From a checkpoint of a small mixture-of-experts model trained on Wikipedia.
Size: width 128, vocabulary 2048, 23.7M parameters.
Below are experts of layer 3 (counted from 0) of a mixture-of-experts language model. Rows are named router (the router's row for the expert), gate (a neuron's input weights, with its number), up (a neuron's input weights, with its number) and show model dimensions 0-127. Each number is 500 + 50 x the weight over its row's rms, rounded and kept within 0 to 999. Numbers have three digits each.
After each expert's rows: a language model's description of what the expert responds to. This comes from a sample of Wikipedia text that the model never trained on.

# expert 4
router:586460486530440543536493490490492537497436519542511575552440537471556510505491501480425493475461424482415612509479423632528532554555484546446569480523484482487467555470551558524590464558446480495437496497543572440513422448589510508496586492459461438573473551578473459471611468420435611463505535576463478489509492459415481500442536402542451435535537546564501456516477529560468429529417
gate1:415538434408462537453463532519545485556448469466465530486420414405589506383492527470517504511520543509503479518506509549535515488549487479499492465521518539504449467425415517575470334490510549478506473404542527478452422582550448487510544525487553490510668612513422593383521509519458521500449452505536513452497531450466494607493506592543540547536558522500468505547522501466487538483527
up1:481477325506468533479368493555551494477512573537476471524534574535487502462572537497497486519374465480475583502431423524464519467502439510582525569473495559445431550543516480533457515558562439506505536551547447501484413581497472428426544572491534536457424499483433424461526502549500498532447520463542491555459598463518462513512443532482489439548573483482514555555526362588512591489484
gate2:574641428433494485419553499491438511554456454485508542523561480538462530610500410593510510532465519582617428436578420451505494600439521384551529538493494567489439450529460523531501540454484537465501455520525443469502474459444512537587544525520479434525572361492485496501474464426455563510543444491480404467502450530510534547514494543500519533500462469503577524509574452583502505449451
up2:510465470434523470458496567451432515435498500457611409503427529548521454462529438494503585503567532428509509417483621506536388523375575506538511445514474461489536530478416438489545446462505576608607535572511515572548485539536497512441419478421528526500468576584546504496525493458522454440543518504516554519558520491478450470503531496424580491478475506372512550522590538491471523440485
It responds to: Word-internal pieces le, g, mo, ce, gi in names and words (Google, Borgmolen, league, forces), plus University after a place name.

# expert 1
router:410507607506567456524528465489504442449462499530475453499542472587411450521569450486512512588489520539575493499516486389396502467477513461541423530473564533557486474522449480511474476479498461549518580503457482436441520547539537514526531472652438487506518484425502411522483445601552361588472471423525556489537387509479514492550454480476461540545393554455470534535482536534549476521595
gate0:478527456495407465528481586548515459479505498490517568453508583539584519485378540537514516483492518517459507442517471513620549484450537552503516530601543426459448479521500440618459447496492540502520528492564557417501557512505378573546495512411560401543491572455569543505491607474471539497440452465507445508509435574523548533491463563547481364447536479433452481492525454499494488380507
up0:526495447506530573437495508361495499506585552411523448505431445459485482522491432448563410470499426537520452465546535571478542525465466437495503452512538515562418570458482520527528573529535469475487458497456429512484575414556590519389564464494470463537460498564444426534524510489597539522623482533528513624507476444554467561442567459451574530523500586568554526554519482477456423499503
gate1:567480429529448524435501504555480575489563479492505556524375518474474492572583554479531429449482423457425513505519484515465428572526480466499460528445459474427562519500617491510478517528557496468459487535463487442462549538476417525495459429460620553437523581498527566542491487490461643489474559557498484604545574443560487540525478567555394452483577569545494463457471463492547489463394
up1:498464523464486381434493560440563482450454530487414535479469541427457454535600608510487386481545461477438525516406520507417448506411421452518501552609566576438541574556552423621497541500541571492467468479407591473492466542513494505564517511528493524549536526433466552542562509484468519502511508548497490560506563415416487536444527482497559466445514477527450503501443535537491593520449
It responds to: Miscellaneous word-initial or mid-word pieces such as exc-lu-ded, Mar, con, plus empty or Yes/No table cells.

# expert 17
router:509522481482589466599552501582559526459494459488425473452470536484436453473524450475519550473387553571475484544555490522576578507466461458496470508439469487515545516513582445554512531544573621488491564547511441419396590451476467535527555461469555489411457436461417442611485522514523438493473470467546493502578439429429580550558525442596470516538508516461426517611508483534483473479522
gate9:547536524478447581441446528428475426507463576459506539529452502494527518501642529495539521608491558425467473435557450568550389517553443399434509533473557361506502523399471501500518504519470562492565517474487498592494489514453454455494496509457480471538563539522522566506526479461500534513560469501464387580528510509471457530425562405437507412520483516458583528496601433512419543543496
up9:477462513605541520522465498595415498498435490539572450515493500485485517508529505523538456536529453486490432464515560549509466512414537527451502456520464517593499531576470501488513418522538543619457487573573439497432559616402458507456431650535465474489473406500441449546466520515457412378476468426535571493552531590506453434463490527508542554418520461567452521516471500547430445523482
gate10:595491487443526539507429520521536556569515474610497527517586372501470536408523416505451501390584469561492538535409530403558550519549570459559470453508475494529453482525521528414553481481486555478517489484551512574477501548482581495510566499387461468484563483421429513489485418500492486455492473532552572483461530368462469592548473517527533454446473458582601437497498540460479521492452
up10:583488469551633499453535453514453594515421496493411512514482508496409525474526541496541561495462469531447451502465525513557544535483371481574511574549574542427523497574445420465525573532490530382372461499563461513605443438471411531460468487502510485496424512466493425471502484432532507537469490513569458586572538589439521539494406518516557495565482521480511485449467470435531504508564
It responds to: Final suffix pieces that end words or names, like y, ion, ies, ly, as in story, Damion, Ivy, Studies.

# expert 31
router:495451475489479529375473512373593521554523503547588540500528523504487463495444498515503504494536427584477456634505455558584484463519462564503559509550520419521592456541558511530579541543520527487442527576488475496610498547414485520524412486443492411495425526550509492541520496517504529454542488461466455408473562505443542463407473532437606503444471462592526518493421471547540400521450
gate1:588446448499578576516526413527441587502555561462471499530474534396444452441521535496478423530504471461564546442514500457521500488582414450482471592579473539487523563486451505583396507510537606544473443494508519542482563498539537465516413522428513543506456555461477478432389476424479525500573539542457527457501597466504573509512548475556468453578533494495443506394469518526623487435524
up1:512423442526570529456570504449493559564502552512518485471499433392506514477475454606416515402516441535462513476549498468536473481555509476436468519505480394525528432509496512607431515576442579540474511536452505459477639506527449480479486451535563460487533588526526481486416514553434581508516500579500556405476552499478553476452513545535473418528517434488457573425524509574585497439376
gate2:579511548448412439609508417438527464522489497493417522461481526513503545477512517496479475522418484450515556517493483560600523440497532420483504573505496587534467419494518512460516553454539530473558490458477493464488581451599455478487561585485472478500472409526542558499507507475571582420494467427505493605594492536436404576539536571617498525479588465545486540499469421434528560394456
up2:402475457502488548428478436484461544424493424496465584463552532511480542605515463544444609439508559513494525518481480505415557478561538524442466544480490401396505466445600439468501512604419541541339497505506552567452558535520531495463458393541510522477509493573458594507525604552467454502517568477473489503521510511506508533544410569507463434435510514571475474501506534521501526495413
It responds to: Piece ri inside names and words (Frederik, Cricket, writing), Pri, Bri, tri starts, and degree words more, most, very.

# expert 29
router:452574449519494497443576445498516451467509463478651420525481568558529484480478559389574418516469482463468511483498379513517478447570487448597511486441556522524459493488507514591499457537485617489508442472417579528533492475489385483426460462453485493522539501496556527474567423486570546495529572499509460589556501518526495631492516442495498514490547523621583527539505465451415490515466
gate0:514565517459525478481506534507381482553550513559501528560506422568620481504467596597473594413588478410543494552479526489544581501555474500525504458473453501498476413463537562455478457491410471434520511548448495534519487545400506569430426523472555478486502440571458515489533458488406491515457562466451577533445494585441500502504464496438514553513614426541475518498591585476440516444439
up0:586418489547478538494502565511473547522582501510534511446522486365373494494510485452484478522443540543488515488431484446477602473598503437491489538393518550461478574472576545449483560579430465525492556448518609577559630429482529490555513587500564559495564581483447496510471538435430443441441493464470485505513497533473453493461477482541574482484485528421466514429518458508580474422461
gate1:516486439570497541515366527462376493502473406531593561582538496413454473534490449433514443422405596540473496452505461511584538456567503463517574601456466478526499490409491468504580491596521537509492468534510518494511539435574557478586559457475472507539478548496510462571470440422447558598532459468433576478544457469565464419494436496524517521492504461428573469476488466522465547502530
up1:530444527462504567519553465467571532534384507473478491468557492591519544460457488515513444582585466516526565480457603430378525554485506500413405536510489524498522493597520426541436478507438545516536510539430618537436375538439430468455481496553522478512580496483546545534564531474519588529539476489450412524491510404486582470468559514426442523525444441522418469456548491484454491547503
It responds to: Closing pieces of words and years, like ite in indefinite, ed in regarded, 35 in 1935, plus nouns like time, name.

# expert 22
router:535460498450491505523454516583553539524427417437548519516360549462639494507457389458550548405531451470477531542459580486516445608462453555550519511467487510541578530483594536446467485427431508509517445483530541523530406435503526556477477517474527561500498535582459526495502468433490585452505547562530546494412463526493474492479547545392599468494510458491587504444510412504537565454471
gate1:454423552483505475476533468463519544518546395542585509572482450506625419442399507472505538491550510569421489526527506530505591451605395468496516527517497499563486508519506557457568377486454490420514555429444461501536539468475516488451423531512486630456464431470548563485535425493451559558479556496430527435457464510378535572533490556510498522437583495508506532511600472472469514496495
up1:456477484569505530454451495562516583431547434438565474585453493528479446488538523499484485477484493509430568499579466468483501455570500568579508431429526550515548470413445571467611453499480438530456442529435496566522505508539583693481497508428516505464472535520480581431556513562517526526420548474553544467432430490482540489487487465483441593433492545569522463555538443491485372497522
gate2:388587493534457518468446568481544459575498537470461466417504489519470425555507439471511478531580540544544591559522572549500574497475460517484453583556485524561544470429480519447439498472517548484561474439506504448496456378460485540548530506519422568486472473497512545423539439421539526465430488518556369568408486438611497495533496541527502476547578404446538602486536492446560554535475
up2:537442496436505457502548491495475458473505495507400501426657527435474471464505538509465527486523482500482475417508434542525457451406549556559575438530550453539410452502542490585572531542466462438571608533480428450462493559498511483529491463534457470456477420459567344470479607499571478517513471403461565520488473576491562480541585536558499476541430527527523529505475543604540513450521
It responds to: Piece et inside words (fanmeeting, Nantucket, entirety), commas in lists and census text, plus mp, ner, de, round.

# expert 24
router:488474514500498488572457553503490482491566531470505540507458511532467445501490464506490620455479486475556495513526523493584483478483520591535467431530514582525432485597512488530476501502561420452496454551432521539571437574391482490480436466528528463484494549503540558472507513569394586434531434476397473491537587489598491543529531547550425416617637500522582414418500492524513538483389
gate8:478470421479406556475470401579506466544507479478475568509553507398567573404533569470504477525534482582434424527419484509511465553513492471510549579584505465469445536553548511503521519490544452513513515428509544590539530553506518523381441414455425529482497505525533581474581440510473475408551533388491542477551549499583465548497495508449530523417510381578496486509497537598515439556494
up8:529562526542536410455441573514622543447484471451574531492485515498465517476461491547533472479521545501459479464498523423610617466496471504515484441456521492536449468510502529509530539506545414437454490514522626547523463532467652468448468518439576479532423580457476435578503492501354445575422462532464481559547552590521482507414498537500482495560521544547483520513505523450483499536373
gate9:461555505481497504558448519469449533480472471423536526447455469532562554454463431565527555554423473508525570448560528583486489530453531492528565506504476535547506474580462468529592535442491512471503495507507484660470544419576515524497455508529409377459472545392579578496484630541528474440428506520444513501444563504457419476529542452462507489441501410551418624503498479441467494521444
up9:410441488456543407431515546568554529533508440494566540486478502536491513549530536509461572572545507458420553471493465599479453449533443543479607484456526427480382449436462535528516420484563566599516546565480407459431436506458485510523480436465506487517461433419604524452524543487554511419465531536479563524561505510443529498472570461581503427511461560578538537486461513555437551600477
It responds to: ie and other vowel pieces (anxiety, siege, Siegel, nine), plus words like but, including, several, After.

# expert 28
router:451491559509508548498495523383472526437582454504511543647487532477475500526472584481480566483430561526576561578425501600490476504521504536472603532437447485473554522489470581513541477404444509544523537509554500498528430414447509506453544460472609540484518497452515435471503536461525541462449474404508497478402545484480551559501432436535513598539656513466521502472489530423511477485403
gate1:545483485413515526495488485487560490524549466495490557489436487480469562505445493538577432421450529528462592546490525414531470532461505533489593456477383377502595472381454538517492503563479513523537530420504569549580416512543525526539413500416506510533428614498528477580516540494435474451524494525429435530445597418492413484452458500444582514545589571506508494503457519474583491491528
up1:475441381492428583513439583517559518548553526482491499497531458546487476519530482521528453544561530425484421508525525524497502457607401518493505600488574557510534394502438441509482539462515487521544498545563392493547471463407576529464504562595486463429536471420513497460467396489597560468615502531434447525520449458504493569506488482406461509521473526425482467453567510562585496481431
gate2:524598480599504499395514399526461489496482508554477452507502495436542475490524483517574468483439457426571572488494524538439524464558536525449484524567502422452538457454453477615545461481462555551486397358445588546530465490575473510510531479493496475529563554560414577431499520513571472459500535531510528518411569469593461428551449512491563441482533475517506502536473475572448576544383
up2:458605531522502547532557514506376514507560451506562522556486580580418560385476514477501505524524431472493539529443534543537507465542483505494613423482504478464440546416539494481487478515473477504592569424512522559538436511587413481424541567487433492593464449501517461537571499486496483408448445553399524444450460534404488528553520474435541563520551588475408469510478538465440562474508
It responds to: Abstract noun suffixes ity, ance, ness, ology, ical, ress (Dominance, Congress), piece min, and closing parentheses in lists.

# expert 19
router:495505538484485373375461572526475540536425470524492438493408593564453445549482581528570499523524620533534464473536512427553442504481487482389491547479517486475432482471485545430522476432439509469483453522538556484463587419594546482493589479451488456545605538438487477443478453532507562524512510561563484518547575432432433489590472591570564493493525518559529507514512507444471546526444
gate1:477516493441429471449556510510555487525483470491557510457408601492570449447519461517496488436513528466416400486570480566571593520565521491425495429649479442557504544520547520586472458446497564549545529420500485437444524563500526563577513518391469490512446514410502548496481568523481519428499487518515476450508525507420548524498595430571426464607535491462525552481516551577488443450440
up1:568593427469496516553458535544443460493537490449544450514503467571524525495458487518556450452543470582453464597507578591551512479453538414574427546468499442455444442552427524509651500456489469475454425521495500566463542500508439522547447508525481581534530434568500494626537487482466518439431494519539489557476396558427455492508595453483532553492423449522445424549595491429507475510495
gate2:597552527526530523558507461502488479471544423397472579463487506473543521440566496450487526485460500481444461472515528504476481516600454553451531536490480602514578500482557462495539511466473434549477566494505604495481520597409464495571494446549506499486463468531571432480395547431498533474498523558426431477455502510496604551546415550519470453508546496567517306447595559489508427506572
up2:448462500468478539462509451367526473415429595543451484517522463417464465524571574608469528448497455478461593489485533494579517523526597427553442515446470350544460577509495556510429505580493535531480493491504502490542537493444530493452468521467524499479573463586470512426472547581483453544417448469533532516520493485565380609502563500493572461489475548512575537485442443484566527534448
It responds to: Mid-word consonant pieces p, d, m, b, l (Gospel, rap, map, Kremlin, withdrawn), semicolons and bullet symbols.

# expert 12
router:416482601484541483543535481481521435462441504487510437471470475568389409557597508431455525513551515528565471446539516391406510499474483526533491493503523531533501526551470477517437464469546514544539641477485444451470497529508492504508514488637442506497508448453471454520506481585562370657537414419518547475556444539498489495561500484533456552549403500429448477501502490528539484480584
gate1:571418486548417511517501552487549537510541563496554589497522475491551583493443451538582530525534490438452560464422517512586619515456581467461399510468526447419488444542460562496527518570387549504522459506559485535529501521514490530501415550453517477439510414418455556449439506522484603390529573479546518576510561423488518512482460500424529438449541525491537476502465571489458375527496
up1:483509498481540563458416419541480417460529542446465522628482509469478481514482589449509551523509539470484532592499467519381404493451422557533547452533465508541549547437403484601497502447554516474512522597513506438457598511493550487572483438458550538533570566502528525562462516531478547431488433408537559537493379503500587482544562506545436478523538533523474469524437436485531588514411
gate2:509565590478390478481493493511523564508452497473492457507430470444446539481485495530590534498519547499526450346515548501467414539428483508446490449443493446471533508514471478570437582492558530515421496645440590481525498515527379578485496458513511485485506495510450493508517521426510555485612458438505527509486543490571671588486500574439442482438510487498515509408456557495441490536531
up2:504535525508578528472534453558544435436543492492590532541503515418514581393514456506540633468462418491502489475528527591462516541483561477441427395494487492481423447424480532478580498529530494393455485448522546580510461577520573553433459454511369522549486497534568477470494474486497451476530523598534487507521588510517465409478459452517598490480540510594508488518491629468485436464484
It responds to: Periods, commas and pipes ending clauses, plus is, was, were, in, the at clause boundaries in prose and tables.

# expert 0
router:535538506446443585466558559484489560471507490467467526538550537443604467525431545540436490457531397538467482469491515473594494529508519453489479446523548428356580447466460504490580578484445514457487457500500457503470439500492562443529437389468486532539522506627496592502479532438540521455503551489517470494550648584530493457423556511434412471391522521547501550452508483546444566512513
gate1:494466448487540482453449446517535599508449556494444528468506573457570581430534493589432477430452447520428552505520546452453503525528539450536417553589516484505452547456576420403565502559508518533540510511461605523488397534532492532397531462514554496485599480541592508430401498452475543394512490508429514487521488432502491513578423594510519559458485482480493505535473466609525493589481
up1:392542568533555590542438548489520483485541533500547574496540441455423476432506554531517455431487497535501617520496490543439465505395518484571474431541501393558489552462519411484559502506481488470505586432469548493478428528572495506469440592437478432405475570566547468540467416498594463523583511436511525500534408511584517448503512502514431587516494546450497529516507462450571438422474
gate2:550482437443561597448511500448412534463539459568418533546491499504525475483465480530464400569541478508429492504474542494508477527395509497449535438458452538481405546563532575465527597493501457529556502483485435445450533479528462601529537549469531452569441527478494525459498484470419483498483477459542531476480438557386604665465543430559557476393526509482531494550517555442546515546595
up2:396560560523435456512518598513569511600487545454560498447463481423490512504512524492465621443483596526481474532450492536551531481548490468525459538500586448472449535513428413520434450442546541443450407475483559444583521596503494477477449488541473503517512488493395497519539471523610513563492418523458558461519512434612408431601547500492450521544472459399523476456552534521512458450497
It responds to: Function words like that, to, this, which, would, plus li word pieces (Ulises, likelihood, religious) and table pipes.

# expert 26
router:507552583581526519560521521380449481527488543418480503453565566500461512545475530563487449587604556479527483398421468456471511475543442400498540566525492532459441495519489462577420473478557503535581501509510428458449581475532513464622446519545461542513497544413544438474433547504465463559527393418496436526552606506461503506476606482498518501488469571527434529489533451489434565502460
gate1:498515488556504464478495436544449506453480528508502683512549527416517490585472506592402535474509470611473353534558577513496455462519502489443483538532440491443515525489509584609505606520530540525497445466489496483562461503483413480528514477468593448519582465416475515464501556462419518440479508454510484536549517491497525565492520494438444449501529463545497450514589502574453506626415
up1:487526462536561490537438515525443455442520537542569521506503366553485428526436530532561489473456601476522524453572534537422446506477450449520475445427495542491479475550523489572638538559546551464568525502508478515428389450557535454378614551520569485448544452603526459443481492488432506479516500499457545510506459475454535470482564499512451514486482554497494389392448596437514508558521
gate2:527442502394463564494456442498501433533520563543436531471514587534553522473459476480481499522440485478446519398444541499498501622564543625531566500464489527540534493560463404509476468512457512423479491448597454505539489601516586372501471482503420554467496587487560584447511497488454627410561454502387485475468585478460485573544468547494532486512534522469506490484487524548560553494455
up2:442542511479499615534495482436537492469478449343483448542495500470476616513515439473462463533549545470509571510512538514518503415451534584513500556532515505505534596572532477557519499478458574600505537479403513400487530472426536552486573478416606480530543472523449386469442453513542421458542525545503484513464479518612436515488534436521479601506462530514524522522451390428466450524528
It responds to: Pieces ending in a within names and words, like ta in Sonata, Renata, ga in Mygale, plus place words like England, Cup.

# expert 6
router:565505503492504514456449495519518407443489574535437528463472433499479494488614444463518577507539543501503501487435473441469450578384504469545533631498543514580452503583451433379366539475502512505488618485399470442519505502474533498522526534553438536526525482464529463485433509566507463477482464488598569493622453532491469499477506423499440534535379507529465593451451552485513477530501
gate0:503561439434336553550537488431481548496558443452485467453471571500509543431398525513480492373438573542515532546524473443485527492466495454492516505576430514460523607525561463513517452587409420509570504533521512495527622510515539486470526463479499576478536497415531460541551598531584495473480519516476396547480515453444416557510456460476541486537588528456475547506589459467431480511503
up0:407411548494516595513511548522540512466558551496494633429566540380511491506541414545474534540448503562478334580531561455445445481506555522518519481483580442546498413507430568497588445476497517479539509510477506447448441431466477544586478456511499459473501501449573553493429469542485485548532602479534544461508511546497513514390522496542521481444532379483436492507541507559472464549532
gate1:514501521493579499548538511618473571474536502486603577566487496582545456523485519523432444436508426412616535513610464576550484483487473460470506540513512426543476572471577463498446494485544522531440440520503396536460481506471540563484509427498419460539536520503525451452468496486564554498544499496366534534449499502434551445600391490547512512380478537524524506543467535494451582453414
up1:502502414443514564471487430425581589454455531537512530398448413529520536506487527471457506419506519470472514484417531472523567517470609499470610538541518480406505455500501489480406468451576472539501507514429608487583420547484469485527438463498646447598511498563515534481410453518509521509566485444596563450496557562422461507496468514538451493499493536548461560450530546512447417509542
It responds to: Compass words (East, south, West), degree signs, into and between, word-initial B, and to pieces in names (escritos, Acamptodaphne).

# expert 15
router:370467587482530493504447490469504448480465562508456416493528422503430436538582507502478497568554559515538474466483486420443530487497502485537453531466574514529470538535482536481444457464527467521528638484466458468449543553495499518531505535634408508487550508423483407507498433560547366615504425452495557505535419531456508490566470498556469600526405566455463514508518494490568485490606
gate0:499552509497521583527529476433413583446500481543463539621468475498485512575530423485547524491509531495493473527551427449431445377571488502435473537448482481449535459452580489485443450508539618513589472523514472558526540480506495479511556492461574484471651572554557612506462471452522465407563525557456473572521523459522451461514494497448454450548508536512469357454469539468508437556438
up0:484508493493524545573551473528467622470534516543457538454451484517501480446507513456510456588470496439472540447381465492488495499485470491472642506411464463531509492442377546452525463451565554493659481572515518615480462470476476515475537544415572447551584492475553598541461488510548543484434512468529474453465575524431392502488510541544481440531440538566588421499456473487501550522513
gate1:615516443542480566462640547521519553566483448520464504508462536526440557471491540528497546452510458456420545475491518479503501442484537457439536430522461515504461465466541493599472539538509566478568467515514536522524477478506423481486524530422568467482515454534560566553458630486472533450534529523554447548430508462494457590422506599393496399540581455559510465456414526577509468521352
up1:515450467547512535514428515478484433496473484462503506453494539558604492520450480473528509519508525439506528442454433519476455514551560464492426541540484479461595484509526462541441548533527525599400394450567543491593451438528644509428459537579527584536539505432426484525543543412521547453562450545452426594531446437510516536608444454532504541518443584400531501494457529507420508474557
It responds to: Capitalized first pieces of names and words after spaces or pipes (Ke, Cha, Lo, Ko, Y, A), also lowercase o (objects, ophthalmology).

# expert 9
router:400406551522565449503586481408471486533460472463476494491484516455433456528489513461469512566553479501492481443538408451450504542492529494566536565494521489551469488558417465511516473488497516609464546430485476491483500614505519488585453489592501502484441449481408412589551421576547405581473472526520530546605360459480565419516463468523443574584454497470537519510469487532548462555457
gate9:538474479559518399482538490543520528487486512552552606529472471565505465406344495505494435453469475475422558522449582559458562589510543517458452434488448549470552551471587572547484428512509418419460491548485435558453498435446467441465432489489464583475547505507487524517424536550506580488446554564581486512556478478505583516446430570571490508505549455517507571481458540503384472569486
up9:452488417501399526592428366359484419534452497499406442476552469551421510469498560506542444561486547530518475540461451552518552487443506526543483493607587488505470563475466545558513571553513502595554460380477571523462564520529443473472478487450493455605433574479502547536547559443528526501517469496598510556473469458479504473487534402516503523543487496470505524472463603433476528497495
gate10:554517500565588500420514512574594490428450528507510534572536516530534505430518473457483497511501415513455495495464544459504536541517458405501420472450482512482634372526544500445475546585456528565508456511390511501566544502497442482442385525420465524548557568480534483466492539511445501505531604441448455480527492505637493596503470454495469501440504507606536482425577419543447507523480
up10:477397474502480510515470525498467485543486514518535564520538377546532524364486577566502434349563480479544522476589480504548498499528484576512468431548430468500524535419508435483538500405545556500444524537551512590468483540485516437489572454557495514512550528491509492472441467661528502461516469502387591461440539447470552432511493471488420432526550507481476525538415562432479573486506
It responds to: Plural s and noun-forming endings (reasons, reasonable, language) plus abstract nouns like change, performance, support, role, level.

# expert 27
router:470579330470500481463543471520481552492541504420536505414528547452456597386377498627465554463551536476514570587563506497546454564476555493475508487493523492405447438467544478558495464472591583518455445493526462526553516413500485551537548500476505494533517556482447610421557502489443538499468530525500471501468543435502507473450533556504500429419473449513450564564560461559463534545476
gate0:416518461543604479457586480508497624511443435421466523594553499455469417520541420489550530458563531484500558566453557466515456518537466541485476543478561553504492435459541437450412508589538563517432518550459474474561471459492378493419544511364553533585520487518447563513348471424461522458503509526433491517499522545543520409471461484480560527508536493495449545505491571524510476525482
up0:505434483518537471452422480457479450527492470502442558470493555483464417476441433563474482563492544600492466512487520448528468507554544505465475451485534550496470500392597560544443484545448523496488637505411515456567596447425489486432539548431523560573523436494480564496391525547385581463584563502476530472556488498452527506555500396535559474502542442475378510495531574511455481566529
gate1:490405495459495489486400517604455506479467430597500481459618465435463561506541588540533482446439546442461575494505432527585547516522516491481621600566443452489481438445532554479493468511509501520492432456553537518552462465439496512549417453498498466508622568494474496496399500554545445574454474546503512520431573580533483458472457490520598481499471607525446520476442421434468490508481
up1:521457545555463545535529484397528467429523537504456488448516519505505468577452397494528492543533553495423501450483530530471507502563493565554474461392510471565596469554490510497569468509450517426560495559470570507470502572524503502472552509433462463544373508425489543525444363543452430472563517453559484543498374547477438533496502488489338560556596467566546509503504576490487560452500
It responds to: Single-letter and short pieces starting or inside words, mostly t, c, im, p (intestines, test, estimate, important, cyclist).

# expert 5
router:544517626494395535537443448483495476500497510517476522500455486418506629510460536482493521457471536488507525499497486471537522491519534520489506415518601471535479502432498458469462397363500521543477511580457545505446504488398479448514529439425507497485428497531495554413475495509531567501397536514494363573398513509568464515455522463549590485541569490606559510616555528487559469517587
gate9:535517476523396435561473518492496478617565477431507573454526592451516435457478534465476553495458430492518407554500480512524621538502508471539539430549443477471464509380516456544406522509470591486621484528556519548484546464535529486481446531507449542527539601594521508385560542540446576435521508501480468506479553462484435523503558461501582441538445485444489529524459514479469515393402
up9:561503466556568554502553515469500578455470545445460479466491430511537551479498466547543445482543508508433534558474452516471486485614533574471506477505514465632511454579510496462496369498523453516436595487591455536513547438447507534557546436542570564500557530467541465450395398489544471461485526486422485388623565464520459513417500570515507368507514524470491495500575462481436526513534
gate10:451494436508512621563382440530489552510548416477512579568518459469521524517547514467544483523530444523477518474427497488502538430529555454539538531558521552425492460474577448581493474483452424474516574533535440368504469651469503526381453544528476469538499464400478620514521419505534448494583492520436518465554603493470443501450485491456504484455540504504539389507519546457473465536507
up10:503487477570565556566485472417572538540527510514537478476573491525561501491568458592590472496492453537574531520477575487529464449457526468470585464498501570435537525517465464560570483402502504421499592512434465426422506503485500500497536565416430438515529517487507554524487565415589448543471494597494519494455518464417563499535353361469479538524505469454566478482513433480390500560498
It responds to: Short mid-word syllables, often after st, d or C, in foreign or accented names and words, like wa in Milwaukee, software, Goswami.

# expert 13
router:517503390488502460493531471449533548507541526543470541561451529547693537485440482524447586536440482425562439559469444598550418464527546500435498484495481485519564447427501565497530518605426511467512426442514466528453524535510496475469464561419544539488491526557521532528489451404455624487514521561491515538401571487528475389472520532553522427452501531540589531490536477430536504487440
gate0:454542531487543543574455472488443518486469504487466473486455552508480543508470470499535416480590633453530546465502518399424517431527485468512528483645522409506589588417434556553508547482456517500549478484561542548506459547460508485530572486422513425529534568597533445517550457516538382434462526484546423486549570472572443505608448497499615489486470526565421493458482484461496498529451
up0:548529499540428504492488435595441406566484528445540500435512467504459436534467529555554453553463410484477400504521532443616446506487544519596468410438486500434502552497553493541537478422612485507538488596505523475478513477485486561559507459549483503532552587485556542474442575544513462501560438571529443503417433485524618468430562525466417592553498475525517478610447492538475512490437
gate1:487453419471496529472567513523498536526441557466494441516503440493526533467429455479472486475427405466483478531485513504510516505516407432490476466522540561463475583549583528450517504488520565424521508487538534554568550376424537368422578462557565465571539530410574557484477486460596457459605496481492445530430476476569527534455452562403429484574448476598510498431493528552445572536511
up1:490478455414542555509544503469476469493442572546514450401481428521510469483436530431460456499381521477512523460548431488427549515562438507542500527568465565509485588510557507431540452465521533527527566517533583589542488385438605454402497464547492484472476513408573547466550519427579442506588468564536489456514480482584493511494512510395487467598390476567495503470520530526493581484557
It responds to: The preposition of in names and phrases (Medal of Honor, List of), and colons after field labels in lists and infoboxes.

# expert 18
router:469599495494493472539538588542514510484417483533512470495510500481537506495469545483500472474494578488543481488532528504432591547444574350448495387563467447412563477459465479426619539480509563428450402463503411582597534496490502515411463571474550521567485540550451530473428597462429525426526498523445466545496470626494506556521561573507544480523493473579520459466487559533495482469502
gate1:540469553443547481473450532465471442461468550533515519487490470496528495579485515469391539504584555453396421532628539497581495497541464534478456531467434544547454408472496499477532483508438566549522456520492492483546538555433510431528490489436548445439618527521483424462452560545498612546388550490444558417453481504562397525560463579479499505516577468448501374492565470545556496485514
up1:518486539405415540495454408440490473450475561477408502508545486385511512433543464490467571558542551564488534500488415466483540590510484423393546400438416419450486461487499592481531577637454513460491538482531527600503499583464530510566529537496461489543445502503573503409490564524537523590478481525500483555523463488504499585530397529497541529477513488514608553463510456497507493561540
gate2:477515459449608511477500505482485501491536484526552414542504544447429570501550447480458449446485479528471458516419528444488462475464547475545537449520514486394594518499571445513567473511502575544536396477442471495550529463541524529515522467431517374566458572540504511381455513449532498517452475612597577500541521418561514543529441427484487530383579484513493495560538566456597524502610
up2:544523447408452512560454592501430582522441504514519517479466433465640459518534492471439419447480510500481447549488480410501431498472559421540604550472559459457532480464554488593500494496535473553502597565456438474479628506492439519553472464501518454451482518459465439444526493588618599484533558448401541511483485425502493474567587562504513544468537478517558548539524474563474514447524
It responds to: Middle pieces like or, ent, form, ment (Glentoran, Florentine, theoretical, Uniform), plus it/It, United, Roman, president, Minister.

# expert 10
router:449491345451535586536397575486505535555490446459532504550575462467460523514594475566498432472449504483450504503429510479410493433468519490481490505546424465457487548530493566434535589414452502474566435510482542579470543417541503479494541461496491534511551435572465520538564462467476531400521607571507489476431466533503575506516576452454569489526552416488509600568490523404552544459511
gate0:528523538555507522488483446494470452516494508559552560449461558462406520473561521409486463504497533476442586348434485528474488400522524386560477514547486499444457403439516490506483511572463472555606519463439528536563517430477542543551426523494488482547450571558613555541406517510457497588487553495472496575524566514544520525383523578478497502555498435476587464453511508471562438426477
up0:461553514569467417584478520573502526522521541608483462561494535443528591450529472455519515441617412525503486518470443522560541446495501509595524548520563424431469529517533477397495475520457418479513501453493498505537466492471573484512480541515463513509541540505565453554413494542402389515434494457495585542547523584525407593347489471525566525446521487506535439529502556503423448448538
gate1:488514629426488496474554489452448471570508553510607478476516496523555434397495519498454438560482489555541496507555462466622587542554478490560415474532473520473514496526582546462483498505501559516501485574459526564491577448531480480519515512544443534431429526456407564472527522511499443468425569495415513413452552497577437412426503460520586491476471582427504464530541451475372541414521
up1:535487441489459439508397543498565515510528511521518502559501493528479470530544477392522508459456451528436357490475512409387447426465548537497530557500542476520509535496451459493526497510495425463467445485590560408497609589466537510472522525531474467501452476572539444526583529528452498551549422501522572428543448518513516597580424475567380592500491477541508527455575520578584435542487
It responds to: Piece ch ending names (Creech, Thatcher, launch), word starts co, so, bo, comp, work, gu, qu, and line breaks.